Experts of a small language model.
Size: 16 layers, 9.15M parameters.
Training: a variant of Muon for the experts, 6242 steps.
Below are experts of layer 4 (counted from 0) of a mixture-of-experts language model. Rows are named router (the router's row for the expert) and show model dimensions 0-127. Each number is 50 + 12 x the weight over its row's rms, rounded and kept within 0 to 99.
Before each expert's rows: "gets" lists some tokens that make up at least twice as much of what it gets as of all text. This comes from a sample of Wikipedia text that the model never trained on. Tokens count by the router's weight.

# expert 15
gets: "1", "2", "0", "3", "6", "8"
router:49 38 30 73 42 51 72 45 39 63 27 46 49 65 57 42 60 37 39 54 80 49 28 43 47 46 49 33 44 68 54 38 28 47 62 68 69 51 45 40 37 67 50 62 64 42 46 48 45 54 49 41 55 51 50 46 64 27 43 47 46 56 48 42 57 66 59 49 58 44 53 58 64 30 34 30 43 52 34 35 42 51 64 16 50 64 55 20 50 58 38 65 61 53 44 43 33 52 62 35 48 49 67 75 67 45 53 60 65 40 60 35 47 40 39 45 46 53 57 45 57 51 76 65 56 52 48 52

# expert 4
gets: " and", " in", " was", " is", " as", " with"
router:57 55 49 64 59 53 69 26 59 43 41 44 33 60 46 46 44 44 40 38 74 44 26 52 35 49 57 28 34 65 55 37 53 58 44 72 71 43 32 46 30 62 37 77 63 66 51 44 34 70 53 50 75 49 54 50 41 53 59 63 48 59 57 56 63 59 66 42 50 56 67 67 52 51 34 46 61 37 51 30 54 51 49 48 52 48 44 27 35 51 33 72 50 60 44 52 28 49 62 39 39 45 41 73 62 51 46 62 56 55 41 43 50 59 21 42 49 52 51 65 57 56 57 76 61 41 66 57

# expert 21
gets: " M", "m", " m", "em", "M", "6"
router:53 51 45 49 50 62 65 43 41 67 27 42 36 65 60 39 67 47 49 59 73 49 38 41 47 38 58 31 42 63 33 51 39 50 68 59 62 57 33 38 17 68 56 65 52 54 51 36 33 69 39 57 62 43 48 40 50 22 44 36 47 65 55 33 45 58 62 51 50 58 74 48 47 37 29 45 54 46 56 25 54 44 38 26 45 34 60 14 53 52 36 72 52 71 39 48 28 51 62 34 50 46 58 57 66 50 39 56 51 50 51 64 50 45 45 47 43 59 46 48 57 52 47 69 60 60 45 60

# expert 24
gets: " P", "p", " p", "'", "op", "ap"
router:56 48 35 67 52 59 60 36 50 49 18 39 41 56 59 50 71 52 42 74 82 65 34 42 45 57 42 56 62 71 45 43 39 51 55 75 62 48 43 59 36 66 55 65 66 57 49 54 36 56 42 38 61 49 53 38 46 36 47 43 35 58 74 42 46 62 62 54 62 53 63 48 52 47 32 55 60 51 44 26 48 47 50 26 42 35 59 31 49 49 30 86 46 61 51 58 40 45 58 44 54 52 73 78 59 50 51 46 57 41 57 51 43 57 35 51 49 55 42 67 45 54 63 59 58 38 37 73

# expert 12
gets: "s", "t", "h", " s", "'", "1"
router:42 39 53 56 53 36 67 42 47 63 32 58 46 60 62 32 64 39 35 60 72 43 17 56 41 53 46 53 41 52 49 39 41 32 65 76 71 59 65 41 28 61 30 61 62 55 49 54 37 48 50 46 64 46 40 42 45 58 54 53 53 71 66 41 51 58 48 53 53 41 65 57 37 28 31 44 44 43 44 44 59 56 41 15 38 31 53 28 44 56 31 73 53 58 55 43 36 58 75 42 45 49 68 67 71 50 44 55 70 46 69 49 47 53 43 43 45 54 53 53 47 40 41 65 67 44 54 50

# expert 17
gets: "an", "at", "in", "ad", "on", "il"
router:55 44 53 67 58 58 69 44 40 60 28 50 51 57 49 52 51 45 21 60 75 50 39 36 27 47 50 36 55 37 49 35 37 42 44 61 59 52 33 60 28 80 55 32 53 55 50 29 45 45 53 48 63 41 39 56 41 27 48 57 51 49 66 40 68 53 67 63 48 43 70 50 54 35 54 56 65 59 42 38 50 48 34 36 49 55 46 23 43 51 14 72 63 51 68 58 26 53 65 44 52 44 65 51 71 57 46 58 64 39 51 54 48 33 36 67 33 62 50 56 45 58 56 58 56 58 49 59

# expert 18
gets: " |", "e", "2", " ", "==", "i"
router:56 44 39 73 51 49 55 50 41 59 29 42 39 64 57 48 62 52 37 57 81 49 33 47 39 45 52 52 45 59 41 41 40 33 58 70 65 60 48 54 20 77 53 64 60 57 48 51 35 56 50 43 64 40 45 48 53 32 51 47 44 61 69 38 60 65 55 53 60 52 54 56 47 44 33 48 54 32 40 32 45 40 41 18 33 46 62 11 45 59 31 84 52 64 47 53 33 42 66 39 46 44 65 65 63 50 48 54 68 45 58 48 44 38 41 57 34 52 50 50 47 59 59 69 52 50 44 59

# expert 28
gets: " M", " S", " D", " m", " C", " R"
router:48 40 42 54 57 50 71 53 52 52 46 52 31 69 41 31 46 46 51 60 63 30 50 42 63 42 66 40 47 65 45 44 56 35 49 65 63 47 39 59 50 51 54 71 61 46 57 41 35 51 41 60 44 31 55 35 37 25 50 50 43 52 57 53 38 53 68 39 55 35 70 32 53 35 50 50 50 41 52 54 44 49 82 22 40 30 67 08 60 62 46 91 67 33 42 55 27 43 47 54 40 41 40 45 58 53 42 43 59 48 60 45 38 44 37 58 54 52 50 57 52 48 60 61 33 49 51 61

# expert 27
gets: "A", " A", " I", "C", "N", "S"
router:49 41 60 61 56 59 69 40 44 60 29 38 43 68 59 47 60 45 37 67 73 60 27 48 40 41 46 51 43 74 30 54 47 39 42 78 68 53 54 49 38 69 45 74 75 46 46 37 34 53 51 49 77 34 48 44 48 25 53 55 58 57 64 46 62 60 51 56 56 44 62 64 57 49 27 47 53 44 31 47 44 50 46 20 40 47 61 33 50 57 26 77 49 62 39 48 27 52 61 45 52 41 56 71 53 56 49 51 68 51 62 49 37 43 52 59 41 54 54 57 51 49 55 64 54 52 53 75

# expert 25
gets: " to", " a", " from", "ut", " at", " in"
router:42 46 36 75 47 50 68 38 47 58 26 39 28 72 64 54 56 38 45 56 74 57 39 45 46 56 55 46 42 61 30 42 48 41 65 68 67 59 56 48 13 67 53 60 66 52 48 43 33 60 54 61 57 38 46 40 40 29 52 51 49 67 68 37 56 67 57 61 62 50 66 66 54 53 29 49 57 44 47 38 54 50 45 25 37 54 61 21 47 57 31 80 51 60 65 51 31 48 52 47 46 51 62 53 69 49 44 62 77 50 62 41 40 42 40 53 56 55 43 56 42 49 54 63 54 54 48 57

# expert 30
gets: " the", " of", " a", " to", " The", " in"
router:74 32 39 76 53 42 59 53 50 48 11 53 38 74 54 41 63 45 43 70 65 53 46 55 57 52 46 32 53 56 43 32 41 25 58 65 61 62 46 44 18 70 41 60 61 34 45 37 35 58 50 51 65 55 45 51 62 44 42 55 41 46 46 41 60 47 56 54 58 46 51 48 53 52 37 43 42 42 55 44 58 53 50 39 31 54 45 39 57 61 54 77 59 45 50 42 47 51 42 53 50 36 62 65 71 66 43 37 59 59 75 64 62 41 46 36 31 62 51 55 50 43 68 82 61 49 57 30

# expert 22
gets: " |", "ar", " b", "er", "ter", " ("
router:52 43 37 65 53 52 60 49 41 51 30 45 38 56 67 43 60 47 44 64 71 60 21 55 49 42 45 45 50 57 39 49 41 33 64 72 54 57 52 46 18 65 46 65 61 56 51 48 37 56 46 47 66 31 45 36 56 34 50 48 43 55 71 36 52 55 60 52 58 47 57 54 44 52 28 48 54 40 30 35 44 38 44 19 37 43 60 14 45 57 22 85 53 58 37 51 29 53 61 37 50 50 54 69 68 58 50 48 59 53 63 57 38 40 39 58 43 62 51 66 52 43 67 58 56 48 49 61

# expert 16
gets: " of", " K", "k", "ag", "ian", "ish"
router:57 43 42 67 49 52 63 48 43 54 29 49 38 73 59 47 60 48 41 65 81 58 23 45 42 45 46 48 45 64 35 42 38 39 58 70 63 60 45 51 20 72 53 65 64 55 42 44 35 59 53 45 67 36 51 39 47 34 51 49 39 59 68 38 55 65 57 58 54 50 68 61 50 43 32 52 56 36 41 35 51 48 46 18 42 41 59 19 44 58 27 82 55 62 44 54 34 45 64 42 49 43 63 78 63 55 47 55 74 46 64 49 47 44 44 59 41 58 48 54 48 50 58 63 59 50 46 57

# expert 8
gets: " f", " F", "f", " t", " in", " w"
router:65 60 34 54 46 48 64 37 45 48 34 48 57 73 59 39 75 48 26 55 88 53 23 49 36 41 46 43 46 70 30 49 21 30 63 63 52 44 48 46 39 76 40 63 63 57 44 35 35 62 52 44 68 40 60 52 42 46 56 57 35 63 61 30 53 54 63 58 54 46 66 55 45 37 21 45 51 58 41 39 48 31 53 28 47 51 52 39 52 51 31 62 50 56 52 47 43 45 59 46 52 36 47 48 59 52 43 35 73 38 44 44 36 43 56 41 49 55 66 60 42 60 58 66 59 40 53 67

# expert 13
gets: " |", "\n", "re", "|", "\n\n", "ow"
router:62 54 54 70 47 58 67 62 39 64 20 50 21 63 49 47 62 45 46 34 87 70 34 47 45 53 62 46 38 54 41 34 45 41 59 72 69 63 56 58 32 67 50 46 59 40 40 50 30 50 47 46 58 34 50 48 59 28 44 51 33 62 70 32 50 66 62 54 50 46 61 66 46 48 24 48 50 41 39 34 43 47 58 25 52 39 61 34 47 46 26 67 59 51 27 50 40 58 56 40 41 43 50 56 61 56 41 38 58 57 56 51 42 50 35 57 58 61 42 52 54 37 54 52 62 59 68 64

# expert 10
gets: "a", "i", "o", " the", "u", " T"
router:44 42 53 67 50 57 59 55 40 57 28 29 46 60 56 43 62 45 30 61 75 62 27 45 50 47 46 45 40 72 42 52 43 48 68 55 72 55 44 51 22 68 52 78 62 50 53 50 31 60 52 50 54 44 53 49 54 41 47 65 31 70 57 37 62 75 39 57 63 51 51 46 62 29 32 43 67 49 36 40 43 48 48 24 42 37 58 29 51 52 28 73 61 52 50 60 34 44 56 45 47 40 74 59 58 46 57 47 64 48 71 55 45 41 43 54 41 65 41 47 46 59 51 81 49 44 40 51

# expert 14
gets: ",", ")", "\"", " J", "),", " G"
router:55 51 40 51 51 53 67 56 36 67 24 49 42 69 57 44 63 47 34 53 87 49 30 51 39 46 48 47 40 60 36 43 35 42 55 76 53 54 45 45 29 64 59 67 60 47 59 46 43 49 51 52 71 42 50 41 51 34 48 54 33 55 67 47 63 64 57 55 55 48 59 60 55 45 29 51 58 36 46 45 50 39 40 20 51 44 61 11 42 62 32 72 52 71 52 66 36 43 70 43 53 41 67 69 61 51 42 54 73 46 71 50 38 46 41 46 45 54 48 49 40 49 65 65 50 53 55 61

# expert 6
gets: "b", "it", "l", "est", "et", "ist"
router:55 55 47 72 54 51 64 41 50 80 31 44 53 61 58 40 51 60 53 68 70 54 29 56 26 32 52 44 38 45 44 49 59 43 63 60 62 70 51 53 30 58 50 54 65 41 44 45 40 61 39 53 42 45 55 44 43 37 45 47 33 54 83 31 63 53 60 54 62 56 63 50 50 42 32 49 38 36 32 41 52 43 62 24 52 45 51 24 48 66 38 71 64 61 46 67 57 33 65 29 57 39 62 50 73 59 48 57 72 41 64 61 38 53 56 47 37 60 57 64 53 48 62 69 48 54 39 58

# expert 29
gets: " ", " (", " H", " L", " l", " W"
router:62 41 46 65 46 55 65 58 40 62 29 51 39 66 62 38 61 50 44 54 76 56 24 44 35 52 62 42 48 65 45 48 30 27 52 75 56 48 42 55 31 70 52 68 63 53 43 49 45 59 60 39 66 36 55 46 44 27 51 49 48 59 70 44 63 56 63 57 57 46 75 58 53 45 32 46 55 48 30 39 49 46 45 16 39 44 59 24 45 60 25 74 59 67 48 55 27 46 61 45 42 33 64 61 68 50 46 57 69 42 66 53 52 45 39 57 48 58 38 57 47 48 50 57 57 51 48 60

# expert 23
gets: " |", "|", ";", "-", ",", " S"
router:55 51 49 53 47 63 55 42 39 58 24 33 50 66 60 48 61 48 43 59 72 55 27 58 23 50 57 46 34 54 43 36 36 39 49 49 70 63 51 51 29 67 55 57 69 44 45 46 50 62 43 63 63 45 44 56 56 35 56 40 27 61 75 44 58 70 51 55 61 39 71 68 52 43 50 52 63 44 27 41 57 41 56 27 37 33 50 18 55 55 17 67 60 58 39 47 31 46 69 39 33 53 63 61 63 63 49 35 68 43 52 62 44 46 53 56 55 56 46 50 46 42 61 61 58 47 49 62

# expert 9
gets: " and", " was", " is", " it", " (", "7"
router:58 36 44 70 46 50 64 43 39 50 26 45 38 63 61 41 56 47 38 56 86 57 29 52 43 44 52 42 39 64 38 43 41 39 55 69 65 57 43 53 23 76 48 68 64 57 43 48 31 56 53 43 64 37 52 41 53 29 54 47 44 64 69 36 54 61 55 56 58 49 67 61 53 41 39 48 50 41 41 32 50 46 42 20 44 44 59 17 40 58 26 75 52 57 43 52 38 49 63 43 52 41 59 73 65 53 43 59 74 42 61 56 45 45 35 56 36 58 53 61 51 51 54 64 64 51 50 63

# expert 7
gets: "el", "v", "or", "al", "n", "ur"
router:68 47 55 64 46 45 54 68 50 55 45 43 49 51 44 39 47 56 51 45 73 50 23 55 63 73 49 38 36 76 59 50 19 43 49 67 56 55 45 53 44 62 53 81 70 69 43 45 48 47 49 57 52 45 59 48 56 22 59 49 50 56 62 28 53 62 42 59 55 49 65 59 49 41 44 61 45 43 53 37 51 49 46 20 41 35 51 36 49 41 34 82 44 49 45 56 28 61 64 44 53 48 49 89 69 64 60 59 78 52 64 52 48 65 51 50 44 54 41 52 47 44 69 44 60 45 47 48

# expert 20
gets: "y", "e", "er", "en", "ir", "ou"
router:41 47 36 65 59 49 62 37 36 38 34 51 43 56 78 46 49 47 72 62 72 34 26 57 38 35 58 44 49 54 28 41 36 43 67 59 59 46 54 56 12 40 55 59 59 59 68 37 36 49 61 32 71 44 49 44 48 50 52 38 46 63 55 34 70 44 48 50 49 44 37 70 63 52 41 42 48 45 49 37 54 54 55 50 38 57 42 35 48 61 57 57 61 75 29 56 43 43 55 31 36 38 68 77 58 55 47 46 53 38 56 54 45 36 44 79 28 41 50 55 53 51 34 65 47 54 50 66

# expert 5
gets: "ing", "es", "==", "ed", "===", "ol"
router:54 49 45 64 41 43 62 41 55 50 27 53 37 62 50 46 57 46 51 53 87 57 26 47 47 41 48 58 56 54 52 37 45 28 44 67 47 56 46 46 19 59 50 71 62 59 36 63 41 49 44 41 70 52 48 52 53 26 62 46 56 49 66 50 59 61 39 58 67 54 58 49 56 37 39 57 50 51 52 35 49 37 50 19 42 54 57 23 41 56 31 80 52 69 57 55 22 41 54 30 49 49 43 58 52 43 64 53 64 38 62 50 45 46 52 56 35 63 53 43 36 81 65 67 60 45 46 61

# expert 2
gets: " ", " f", " F", " t", " h", " D"
router:57 40 39 64 49 52 59 51 44 53 23 46 40 67 57 44 60 48 40 60 81 56 26 46 41 46 46 47 43 60 37 47 39 36 60 72 61 57 47 51 21 73 48 68 66 59 46 44 32 58 50 43 67 37 48 41 50 30 54 50 42 59 70 33 56 62 58 59 58 49 71 57 52 38 34 49 55 42 40 37 47 43 49 16 42 44 58 20 42 60 26 77 56 62 44 58 31 47 63 46 44 43 61 72 68 53 48 55 75 45 58 45 45 44 43 54 37 58 51 55 47 51 60 63 58 49 45 60

# expert 31
gets: " d", " v", "ed", "d", "w", " D"
router:56 43 43 65 48 51 62 48 45 59 24 50 40 65 59 42 61 51 39 64 85 56 24 50 43 48 47 50 43 58 38 45 38 38 56 71 66 59 45 52 21 76 53 60 66 56 45 44 28 55 53 46 69 36 48 41 48 34 52 49 42 60 68 34 53 66 56 60 55 50 62 61 50 41 34 50 57 39 40 35 47 44 46 15 40 45 60 21 42 59 28 80 58 62 41 56 30 46 63 42 48 45 61 71 65 55 45 56 71 45 63 52 45 47 43 56 37 60 52 52 51 50 60 60 56 47 48 62

# expert 11
gets: "ation", "ers", "ion", "ies", "ia", "%"
router:58 48 50 55 39 52 60 40 44 73 31 54 45 65 39 50 46 45 48 48 69 43 46 56 43 40 45 40 51 55 32 50 43 54 64 79 52 39 49 53 35 66 34 70 49 43 53 36 27 67 58 59 76 30 58 55 52 33 55 57 43 43 64 53 46 51 48 49 63 51 51 68 44 59 58 42 53 27 39 21 47 41 53 27 44 33 75 25 51 67 35 53 59 56 48 57 33 45 65 69 46 45 76 60 80 37 36 37 54 47 62 64 33 50 66 67 46 55 53 51 51 52 63 62 63 51 51 59

# expert 0
gets: "-", ".", ":", "–", "y", " –"
router:55 46 43 75 44 54 77 46 53 53 47 38 33 56 53 48 42 36 40 54 76 62 23 40 58 64 61 61 42 64 33 43 53 27 65 61 53 50 37 58 34 62 50 60 65 62 48 35 32 46 53 31 41 47 46 47 56 41 58 55 58 58 59 37 43 47 40 61 46 35 66 56 49 51 36 41 42 40 45 19 57 48 38 26 53 51 65 16 37 63 40 69 48 70 33 60 45 43 65 59 57 39 50 65 75 49 40 47 57 51 74 53 27 50 51 50 30 34 48 56 51 55 51 61 46 45 42 59

# expert 19
gets: " B", " C", " S", " Ch", " P", " Ar"
router:58 43 43 66 49 54 64 44 44 55 24 43 39 64 60 43 56 47 41 59 82 58 22 50 43 51 49 47 42 66 33 45 39 37 61 74 61 58 46 49 25 72 51 65 65 54 45 49 32 55 50 45 68 39 51 41 48 29 52 49 39 57 70 34 53 65 60 57 55 49 63 56 49 43 34 49 55 41 43 33 47 48 48 19 41 46 59 17 47 62 26 79 52 57 44 53 29 44 63 40 49 44 65 73 65 56 48 54 76 45 61 50 47 47 43 56 39 57 47 55 46 52 61 65 58 51 48 64

# expert 26
gets: "\n", ".", "\n\n", " \"", " (", " sp"
router:52 45 40 69 50 43 54 45 60 49 37 57 36 71 63 53 69 65 52 50 77 42 16 56 49 66 48 48 46 58 51 51 35 43 70 74 64 73 52 52 29 66 61 68 56 38 64 37 33 62 48 48 68 31 55 41 34 19 53 61 52 58 55 32 57 57 54 51 58 36 71 49 51 36 39 45 60 47 42 40 44 38 51 22 42 44 64 37 52 37 27 55 64 41 44 68 38 53 55 35 56 50 59 65 48 42 49 54 74 52 52 59 45 42 53 55 42 55 62 61 51 46 51 71 57 60 56 65